Below are experts of layer 9 (counted from 0) of a mixture-of-experts language model. Rows are named down (a neuron's output weights, with its number) and show model dimensions 0-255. Each number is 128 + 32 x the weight over its row's rms, rounded and kept within 0 to 255.
Before each expert's rows: a language model's description of what the expert responds to. This comes from a sample of Wikipedia text that the model never trained on.

# expert 49
Word endings of scientific and foreign terms, especially taxonomy suffixes in classification lists, such as Alphaproteobacter-ia, -idae, -aceae, Adeph-aga.
down0 [129 179 103  96 143  99 108 162  92  80 154  76 139 123 115 130 130 141 107  60 145 146 119  96 129 129  92  72 163 142 162 134 140 137 132 147  76 124 157 156 140  95 145 110 111 112 152 140 119  62  83 120 154 177 138 147 125 114 233 101 126 106 120  81 167 191  98  85 145 160 166  90 191 144  56 130  82 166 158 128 118 119 125 132 138 143 136 132 118 154 138 115 126 136  92 130 134 197 178  77 111 127 131 101 119 141 166 139 148 144 159 102 117 128 103 159 148  99 108 123  40 152  96 120 119 106 118 144 155 171 165 214 168 129  91 111 169  99 130 167 119 144 132 108 137 118 163 202 128 110 135 132 110 117  89  83 111 133  80 107 134  95 151 190 122  86  89 141 203  77 143 159 165 113 180 145 109 104  96 113 154 157  97 166 133  88 129 152 146 114 128  78 172 133 106 165 163 118 121 131 121  77 124 153  90 158 217 142 158 131  37  72 167  94  67 124 178  88 127 126 155 135 138 152 141 130 152  71 144  96 112 113  71 144 113 110 103 151 118 141 109 206 127 189 161 110 141 140 101 126  82 134 131 166 126 192]

# expert 1
First piece of a split common English word after an article or space, such as t(aste), f(abrics), c(rest), def, ref, conf.
down0 [151 179 150 105 124 112  84 124 149 100 148 107 194 140 120 150 133 127 122 158 134 125  75 109 159 107 170  94 170  73 127 120 163  52 125 107 112 150  97 118 129 127 139 155  85 100 147 152 137 150  24 158 133 131  89 126 134  43  94 143 161 116 116 160 164 118 153 166 149 103  57 120 152  86 119 156  73 171 108 150 101 121  23  84 152 106 112 146 105 106 110 165 189  83 167 154  98  95 135  81 138 138 151 128 203 141 149 143 112 175 197 127  95 155 159 102 104  91 134  39 141 133 146 100 131 110 144 108 166  88  91 133  90  90 119 153 154 111 124 190  80 167 170 102 144 128 140 116 109 148 120 152 103  79 107 120 111 162 157 137 134 163 116  97 142 181 144 119 180 113 130 145 151 132 160 112 122 145  90 135 112  60 118  94 151 164 158 172 129 122 130 117  89 113  75 157  86 139 152 140 124  93 111 102 121  77 140 100 111 148 121 108 142 112 120 125 133 138  53 144  94  97  93 169 103 146 137 159 153 109 138 187 124  95 105 146  87  38  92 160 108 153 175 112 193 129 146 151 123  79 147 167  81 118  87 186]

# expert 48
Colon after a field name in infobox lists, e.g. Draught: 6.75 m, Budget: $35 million, Party: Fianna Fáil.
down0 [132 153 148 135 115 137 116  69  87 134 137 147  64 137 136 151 151 136 185  54 181 131 100 105 109 140 102 116 121 117 134 141 136 103 128 140 134 129 134 110 207 148 122 179 129 186 121 181  78  83  73  76 130 145  39 160 120 212 127 117 191 135 183 122 129 125 147 108  99 142 107 101 133 142 173 142 133  51 154  90 182  63 164 128  97  88 155 124  92 123 156  96  76 137 159 147 170 116  99 154 184 105 133 159 121 168 178  94 111 107 142 159 147 184 146 119 147 147 142 139 111 163 137 116 132 113  65 101 192  94  99  70 134 111 156 166 131 161  84 107 173 134 142 124  99 133  76  94 139 136  71 119 144 148 235 158 116 138 124 175 106 153 171 147 143 129 108 133  88 116 113  94 139 130 157 131 103 126 151  98 132 144  94 145 101 148  82 130 137 143 101 125 144 138 123 121 164 140 113  88 134 131 120  96 133 126 140  70  71  85  66 110  84  61 145 148 115 171 157 127  97 125 145 163  95 178 145 103 137  84 149 172 106  64  49 148 135 189 126 158 102 150 112 102 164 140 141 179 153 155  65  96 129 133 135 108]

# expert 13
Middle pieces of common words, mostly f, op, cor or fer, completed by suffixes, as in falsi-f-ying, helic-op-ter, depic-ted, suf-fer.
down0 [175  75 169 122 107 128 136 110 141 167 132 122 158 178 101 142  97 202 130 172 160 107 161 107 115  85 131 125 113  96 126 133 123  96 119 172 139 149 157 205 110 139 149 107 114 137 145 117 139 164 106 170 103 197  47 110 131 131  87 116  88 130 172 125 160 177 157 176 175 143 128 124 162 121 113 145  91  63 157 131 109 108 169 101  36 126  84 152 167  99 139 157 126 106  97 137  81 169 129 146 141 125 118 124 151 128  94 132 139  96 121 114 128 149 132 123  84 156 140  65 125 102 150 160 151 121  90 149 170 137 145 145 141 180 104 105  73  86 161 178 159 221 126  96 120 215  47 125 154 146 137 162 125 114 109 170 125 114 137 129  29 146  80 141 205 167 102 138  99 101 110  96 160  99 121 142 101  97 178 163 100 176 119 129 115 114 118  72 119 101  99 124 164 157 135  87 183 125 142 117  90 101 121 142 150 158 152  84 138 145 163 163 152 143 148 130  73 183 126 156 161 125 166  98 159  81 183 149 111 116 103 137 127 150 133 155 144 116 108 114  76 168 160 161  51 106 189 128 119  88  97 125 157  97 133  93]

# expert 59
Word-internal pieces ending in i, like di, ri, si, ti, in soldiers, explosives, sacrifice, terrible, negotiations.
down0 [133 152 138 147 109 146 121  39  90 113 122  99 111 141 142 170 153 176 101 128  95 128  46 138 179 119  92  90  76 168  84 116 100 149 133 122 128 157 183 164 111 137 126 119 110 141 184 176  54 100 156  86 132  75  68 121 103  89 129 154 111  96 152 112  64 130  85  94 136 156 122 160 135  93  74 121  96 148 151 147 137 133  56 116 168 163 108 142 112 106 143  71 144  81 115 159 163 134 143 163 148  77 121  82 114 133 132  92 107 111 150 152 115 106 117 113 147 145 144 184 150 148 122 102 132 104 102 124 165 169 146 139 116 100 126 145 125 143 170  84 149  26 135 121 187 166 137 105 114  93 160 100 128 110  94 165 180 162 107 190 118  98 146  76  85 180 112 193 104  72 122  68 150 162 141 131 175 118 111 151  83 139 120  83  82 160 178 193 135 123 125 145  56 152 166 139 107  55 143 141  50 115 111 159 185 126 135 143  84 178  81 149 105 124 137 143 132 108 127 117 162 140 144 147 142 131 144 121 161 124 109  85  94 103 115 112 163  79 167 112 197 139 142 168 102 111 126 171  80 150 124  90 108 131 142 134]

# expert 19
Pieces like per, an, en and in right after a capital or word start, in names and words: Em-per-or, L-an-ark, ex-per-imental, Peter.
down0 [128 140 105 144 147 112 115  73 165 156 135 170 144 137 153 106 159 143 138  47 104 150 136  61 113 115 131 150 152 128 121 180  97  85 121 147 158 170 128  88 167 136 115 139 121 105 103  92  44  90 105 127  99 153 135 171  80 136  79 123  90 139  84 154  62 108 118 112 113 136 143  81 165  94 178 144 174 178 110 113 136  98 109 151 147 100  95 134 167 156 121  75 124 112 185 152  82  93  99 164 138  93 135 172  95 139 139 176 141  51 153 144 118  94 121  80 150 136 117 143 150 140 107 107 133 114 107  99  86 136 114  80 125  88  90 156 116 119 115 120 101 180 167 130 128 151 113  83 129 139 186 126 131 101 161 125 139 116 112 116  97  91 146 139 118 136 179 148 211  61  99 154 142 107 107  92 120 141 168 117 177 133 120 101 157  69 127 115 115 124 140 166 125 189 123 180 147 157 234 124 102  86 154 171 159 161 151 107 148 217  99  57 150 172  99 154 134  75 144 166 130 120 109 135 160 170 107 120 142 164 155 168 166 185 190 152  83  74 146 159 175 167 138 114 159  85 110 138 141 136 132 118 135 110 203  86]

# expert 61
Vowel or short syllable pieces inside non-English names and words, such as Sag-i-ada, Taras-i-us, Mar-ti-jn, Lamp-ang, Fortal-e-za.
down0 [163 114 107  45 113 114 100  90 119 140 165 117 100 141 141 106 132  87 196  87 121 138 105 102 206 137 159 160 134 148 104 141 145 114  92 136  95 114  83 173 120 162 114 151 101  99 152 176 119 119 157  81 104  95 126  79 144 148 236 115 171 125 122 127 136 124 103 136 176 103 155 145 174 131 135 121 114  78 102 186 131 111 151 104 121 155 119 148 149 100 121 111 136 114  95  58  89 177  99 130  83 147 183 114 129  96 138 145  82  91  83  92  88 160 148 200  84 151  83 146 112 141 139 114 110 116 109 136 131 112 133 120 172 141 112 116 135 102 205 152 153 136 104 148 122 151 133  91 105 166 126  95 143 123  64 153 205 152 159 173 112 232 111 152  91 119 125  82  93 138  90  99 123 124 117 140 174 129  90 121 147 139 180 106  59 180 165 150 128 109 113 145 192 134 130 160 142 140  93 121 211 147  90 102 148 105 147 133 184 123 146 175 176 125 124 171  96 130 107 131 138 167 165 143  81 105 158 126  51  57 100 118 147 136 106 110 106 134 114  87 126 123  72 141 147 142 135 117 168  92  46 124 137  96 169 147]

# expert 23
Nouns in place and census descriptions, such as population, average density, village, area, median age, also genus and district.
down0 [ 81 131 132 129 117 134 131 173 153  99 169 141 132 115 119 154 127 164 138 134 142 137 139 187  86 136 174  76 142 116 181 109  95 105 171 109 128 196 106 117 113 128 121 136  37 142 163 130 134 131  64 144 122 134  99 165 114  54 131 131  56 174  93 116 176 116 110 149 103 127 130 139 131 107 200 129  94 112 123 196  77 119 128 115  96  43 142 144 113 105  67 143 149 116 147 153 109 120 103 112  86 146 126 128  92 137 180 139 115 173 144 133 120 124 162 111 121  96 184 126 137 146  87 131 125 109 186 177 133 130 158 188 121 119 118  88 136 132 146  74  61 103 103 100  90 104 138 115 144 182  78 144 164  86  85  89 172 181 142  88 146 115 147 107 107  77 122 117 123 119 106 109 104 144 115 109  98 139 101 114 152  67 127 127 156 171 160 127 108 149 193 119  58 108 125  57  61 122 138 141 114  71 148 147 161 114 102  57 185 153 113  72 113 159 117 174 115 114 120 141 126 152 101 143 142 125 140  57  75 168 107 115 101 125 159 154 128 145 191 212  97 129 112  82  49 111 165 122 153 126  79 106 102 146 175 131]

# expert 18
Opening word pieces, mostly en starting words like enacted, enemies, enlisting, plus stems like econom, polic, anth, aut.
down0 [116 108 162  79  97 133 117 134 149 154 138  84 167 158 149 116 163 219 157 116  92  95 156  67 142 134 168 107  47 219 147  97 102  91  98 141  97 107 117 120 104 121 131 129 176 112 128  66 132 138 105 104  64 144 162 169 144 147 110 160 141  98 124 106 163 139 180 126  95  99 156 132 137  94 135 113  71 100 111 120 136 133 139 123 119 152 193 119 124  88 164 110 135 153 117 142 152 132 145 100  39 100 173 111 187 166  89 121 123 120  77 135 155 131 110 127 156 153 112 128 123 112 114 155  97 132 132 158 138 158 136 145 162 160 109 114 137  98  67 140 130  94 144 113 172  41 126 107 164 131 112 113 123 152 133 113 114  71  82 128 107  96 144 122 115 129 116 124  64 171 146 133 141  53 102  94  59 205  73 136  92 182 126 124 185  84 120 152 136 146 123  45  61 130  76 109  83 145 102 104 115 127 149 124  84  80 162 114 164 170 158 162 124 114 133 154 141 119  90 118 139  96 168 156 172  85 133 133 166 144 144 107 106  87 131 135 168  83 214 146 104  95 106 128 106 189 153 126 111 148  97 114 178 106  69 174]

# expert 5
Column-header word starts in sports and election tables, like Seed, Pos, Pts, Votes, Opponent, Seasons, plus some sports-prose word pieces.
down0 [ 90 122 168 139 150  91 113 152 150 153  86  92 133 163 149 116 135 157  98 132 146  92 114 138  94 122  93 144  88 141 128 127  72 152 135 140 119  83 124 137 128 150 149 135 121 183 114 196 119 118  77  96 138 141 125 153 167 106 118 120 205 153 152 128  87  91 149 127 106 188 128 110 151 115 118 127 139 130 126  44 150 129 125 155 169 167 106 157 139 121  96 189  83 158 122 153  75  98  70 152 124 133 114 176 131 177 169  98  65  82  60 112 167  82 188  95 121 177 131 127 160 164 145 177 102  74 122 143 166 135 144 161 171  92  97 120  52 170 127  79  75 116 106 152 156 102 150  89 156 118 163 104 101 125  94 111 139 101 128  97 119 131 107 120 169  86 143  80 167 126  99 147 150 170 177 186 134 161 172 103 173  91  66 172 111 101  67 151  46 101 130 133 168  72 174  99 130 193 164 148 105  91 159 178  87 132  83  99 128 165  99 121 150 142 103  83 167 135  99 151 146 121 127 161 123 139 119 133 147 103 177 101 102 161 125 109 211 124 164 165 149 171 107 123 185 131 110 124  85  86 105 127 110 173 129 104]

# expert 42
Dollar signs, backslashes, braces and subscripts in LaTeX formulas, plus currency signs and punctuation between numbers like 3:45.
down0 [ 60 114 122 127 120 157 132 112 118 116  79  96 147 137 123  92  98 186 188 201 142 208 164 124 160 135 106 105 146  87 167  89 104 157 154  99 157 196  83 150 185  99 163 157 115 165 118 164 149 115 148  92 119 144 103 103 141 174 104 157 119 141 129  82 149 161 145 159 113 113 130 151 144 120 129 127 223 139 133 152 130 102 131 113 171 177  96 182  98 132 178 136 124 152  74 129 187 141 134  90  73 102 148 108 108 111 165  85  93 156 119 120 162 132 141 175 144 108 131 118 147  87  94 111 143 125 149 160 152 124  99 152 100 116 120 131 106  93 173 156 120 115 108 129 154  41  96  93  97 131 115  88 132 167 119   8  78  65 114 125  72 117 129 103 110 128 104 104 148 102 127 170 136 123 110  76 144 166 128 148 136 153 114  52  97 148 149 139 110 149 106 147 163  60 105 164 184  99 112 103 196 140  85 139 107 101 123 180 140 239 118 103 108 145 105 107  80 114  99 157  96 161 140  93 134 116 116 136 167 107 100 102 115  90 134 132 183 120 110 106 153 118 151  82 113 111 161  91 103 106 161  82 116 155 116 182]

# expert 24
Label nouns at line or infobox starts taking an of-phrase, such as List of, Member of, Species of, Date of.
down0 [165 103 124 161 148 109 110 118  87  78 131 105 152 174 132 145 167 124 144 108 133 160 222  95 142 109 146  81 157 136  98 106  71  55 106 132  99 132  60  86 114  81 154 118 107 113  95 138  91 121 143  93 144 140 180  95  77 155 153 101 159  67 101 157 127 121 184 147  88 175  85 174 121 142 195  98  97  73 146 129  41  70 125 159 168  86 124 142 144  95 169  98 159 121 119 108 101 118 116 109  74  85  92 160 197  94 104 155 146 135 146 144 128  96 106 114 126 109 130 117 174 107  44 113  51 146 139 108 113 134 116 105 125 126 139 211 121 143 180 155 102 143 116 152  58 104 101 167 165 151 133 176 127 174 173  98 170 132 109 128 127 116  97 169 151 113 147 158 128 134 119 143 161 123  91 173 152 108 123 145 124 160 152  67  98 117  79  73 120  82 187 146 136 116 100 123 106 162 130 171 165 115 102 168 167 139 146 137 158 145 161 155 104 166 104 144 121 126  81 158 120 144 185 151 160 135 157 188 123 131 144 107 127 111 133 129 153 134 126 108  68  72 186 163 111 124 138 193  97 188 104 129 148 126 124 106]

# expert 54
The article a/an and quantity words like several, another, two, usually after was/is/with, as in was a member.
down0 [104 153  87 155 131 122 100  94 117 172 102 153  99 126 170 183 126  69 138  96 135  85 121 146 135  95 144 127 124 134  58 153  95 116 112 177 114  61 142 137 150 130 147 144 125 128 140 190 149 185 173 148 141 125 153 111 134 125 106  65 150 112  83 180 206 142 107 174 140 159 123 130 135  99 108 132 147 131 138 103 137 160 138 156 117 145 117 144 136 121 154 126 117  85 153 116 154 129 128 130 172 126 149 139 116  95 161 168 121  94  80 137 106 143  80  98 132  77 154 107  85 115 145 166 179 128 132 125 131 101  99 184 128 170 178 132 116 120 173  83 149 114 151 152 144 184 118 167 113 157 170 125 148  83 115  72 127 117  96  30 135 133 198 133  91  85  88 123 129 181 131 118 118 132 113 101 176 186  95  84  99 115 170 147  87 141 129 112 131 161 167  73  90 146 178 170 106 140 167  50  92 137  88  97 153 106 118 185 118 136 140  59  87  66 177 198 116 100 132 147 111 132 138  41  89 142  64 144 132  86 143 116 137  98 164 124 141 114 169 176 117 102  57 168 129 154 171 142 167  98 114 136 199 133 179 155]